Weights of a small mixture-of-experts language model, trained from scratch on English Wikipedia.
Size: width 160, vocabulary 2048.
Below are experts of layer 2 (counted from 0) of a mixture-of-experts language model. Rows are named router (the router's row for the expert), up (a neuron's input weights, with its number) and show model dimensions 0-159. Each number is 500 + 50 x the weight over its row's rms, rounded and kept within 0 to 999. Numbers have three digits each.
Before each expert's rows: "gets" lists some tokens that make up at least twice as much of what it gets as of all text. This comes from a sample of Wikipedia text that the model never trained on. Tokens count by the router's weight.

# expert 137
gets: "v", "ov", " V", "av", " v", "ev"
router:519545590552466479503527432584537531484555555547487585506556457527437472524445480558559485422604467609557378568448479448526499403556532542475484507466543570495495406504472507456461428552460468515463482496429474523502474582500525517543489450482523493505483422476525444526410485518514480553556362569522468546502552458522501507477567585521470518546600452478553500544467512432498536496497462570477480509504528409449509549471401404445531507401456585484453512507422397498556385479496440
up0:478505447451516449444511507546461513520515504424599502529516457495515553416433457502492566548475522591463535381504541517478499454526541469438573546500374535582551513508482650475551538424563397556408408530496560572441514484544445508512449564542509634535452503469505507475500457565562473449524444517425541450539473474516452490490477546533453479595490485486438525514485526476458480501457458497509584524528462447554534529338430430539554567502388445435506540469484470531469538473472494

# expert 174
gets: " ", ",", " May", " January", " March", " June"
router:534614527547580555486497447443505550512559582559424594480542424650428493575476472548539504487554415650521404539559524452490464411575492499518518432534513503502481375505496516521466448519426504471469518511489468475440449548441534513479520470465532473486490453501453512520468458526515589509489469508520556525473538514481481547487513542488486521474570522491503481497495515516499471539462439586534505567453546451505524491429382446472552564482447656524397523570455501396586463484467416
up0:530602425441555437592505425515540423457385522509433469590546502530530548548522526550482579440515450529446550549562548549512565310501504556512420492518523443566405406547424560483459524489511465474514578481563533483473486525528469401439540509466591532411524519455455475422533486523510474554594523480546601499491473527567556489501548538541478503485481482513446465437460571551564541511439448604487469453463478522507570474522528488454521543445503474550479492526537526400531464498552512

# expert 66
gets: "e", "it", "se", "re", "i", " man"
router:445547512499527497530466451468553575577584469575500538535529449507445548490424434472477457573555398607479415514488487493503494471536542508445547368541535518497508416492483459463445443506380562436518465515523496549503495567532484461507552480436550513483481422530432527519449423536466513470494446497485498485470555417470451563499479562522496508538614386583588417458527513454478544439522490547450478482496493384545516456419429516566522614542450577472450468577466516467590453500434444
up0:487447520556469575550462420488449408479473514391515442494434514487441504507505542471560450507520546536522482523445572536573471465498433420553543459595556469481429480483516521474556477574531449496564557515515509431514558461520503511465523482545515518493528476551492504430462530427526468498473522388450513501515613542448527568476429565497430514559577575481507438596475428583392353549482472517543531552459532572585516423474513522542570517406517445539492640565564440547457504477493507

# expert 113
gets: "it", "t", "et", "at", "u", "ot"
router:470540524563459563528573452468530565568523518549448543514518376497504458484456489477548457507522476598460363538495501474488505451472545538525545430461503491504487363457520466470420446483435488477481557489465476504476442536505557448517516463483512497441555487537517494539568371593483457498516491472490529507497601426494468538489582632492493523457613460486584468457570474476559508507566417555468488550533532467478436527372400451545579572578459582495423473515454498433497429450458500
up0:515577550488475533402557481458501397502458539443454495514590516475471531495459522483421530616512566526502466527560528497562505536487530494501457525482521465397505550550517466502503497545500504486425462488481553449503542500440630599518388521513523482555523564614586489469519529543473515471539437549535548513420635472535495597458487513632496547459552553450522440434461441485517550524470447569553399510570557501452491556509510560491565543542531620560435455586548506469543457546527484

# expert 122
gets: ".", ",", ":", "–", "°", " ."
router:486594572586514509471574485476551572532495551552452571478530345635455509553480523481531505483510458622566431511527458367493419429542508540463527386491540564513493434500464591489471458482416491546509513491464440508456522557467484530431536445515505498507534485518418419555470455584481518467498416535550559540467511401528520559466573531462514504482548482481503491487594513512494465476457426550500502550446514445495529482463385458459510498531454599522468443531484494398542463422478424
up0:520487413540548487408548557404442417496503535494532456561479518495400558610374590614496491533492473498486525600554467502487515496532513473555495437567490425514533489537489415550408488410436461542450469473452520533540506479491438593425510549555520543487429483529529486397497468552424525458497390509506456490476527513469410437465539520478448433602528482543546514507533569541505518506569475456585492428603474508504469414522406476417521497477579515512456492504511386525498509457498500

# expert 22
gets: "m", " M", " m", "M", "em", "k"
router:470479520543447460471540429526568546577597519546461510502456500529522558584525430509452468508538510575492464588546502338483480480591550488470490496485553597488517384476518521439497425501531532528447472487504468493402437534519551526436505434470502485540448502438499476498385423522472485525551487531479588483434605437485565522459538531566514565494582470432492570483508528504575516521473427584500458510405587447453456490454440436408564520500486619517485538561446425452496464466477426
up0:588482546373479488602608461521502503603511540508543475591559534472516565544520498443531478522436433462582577456606467495462491507551559514520508438526440532511432554484389547537480502511508509416464503521564527546507606561524477522470482480582479507581501485509520546504450494495528505538524491622439392480494451502539488550505507565500439451417430465552508521456569538543601499481396512446541485452537538507480546427482420542537555469552473517468557593521527392426559521417496518

# expert 10
gets: "at", "ent", "ect", "ict", "it", "g"
router:467545537599447581454495470531560585607538500491423566448480435472496546498491541554545458419589508547501393579460473471477469450496510537489552480536511551508505407471482555503448494568532493571444510533476523481428496551500494528480560472503544413495529514477448381576540506617539501535475533530488503476430587456491419553453484624530490513488607461462526484531533458540549462576457541596520556555524510464501495472435472412478576557512494571538401507585443382469496454532433463
up0:428560412571534540532498479545492465364485509467583549535471489504511528531462535596456504443534478548445569431477520465429505532506519443504537503536483507521453561543559494555573505467498453542477501438448457551474488521529492523508544486516493432522481441507542548536503483469385511599479521479426520484495525408495411468498557560378431497533614419427625454443564501440484484509548559464400482489522485546585519573340491452490605495505527511497604502534520577590491508494528524

# expert 171
gets: "m", "v", " w", " v", " f", "h"
router:530548497553528474509519430554523540518538559538461556505557434542463498561431450577442519501550484590541402518493493330554463399560504555500467507481513594474489383478507539487464393522484527577456446538488507497385469600484514567481485451507486513475478510460522419536428460503503469501552459539563524514476588427470517528452490573543526531495574521429498540529472476503561508498436429552530457527542588426484475508491383436423493502451432558479438463575400476446532427435492437
up0:576426468508494494616467401479454438431612449528560529493555500493377541555451557504563476450519473500553492443432464426494580483470487564583540512429438404482525566506523523457508471466505459514449436466477443552528592529474423462467476570441520386456556502520553519421464476480526540493613508567471477485448450566450487496436479628513460540541500492511529492482435498511413545455520446506505491509476473520526550443464383459453501511463461561384420536561464492441568462516456460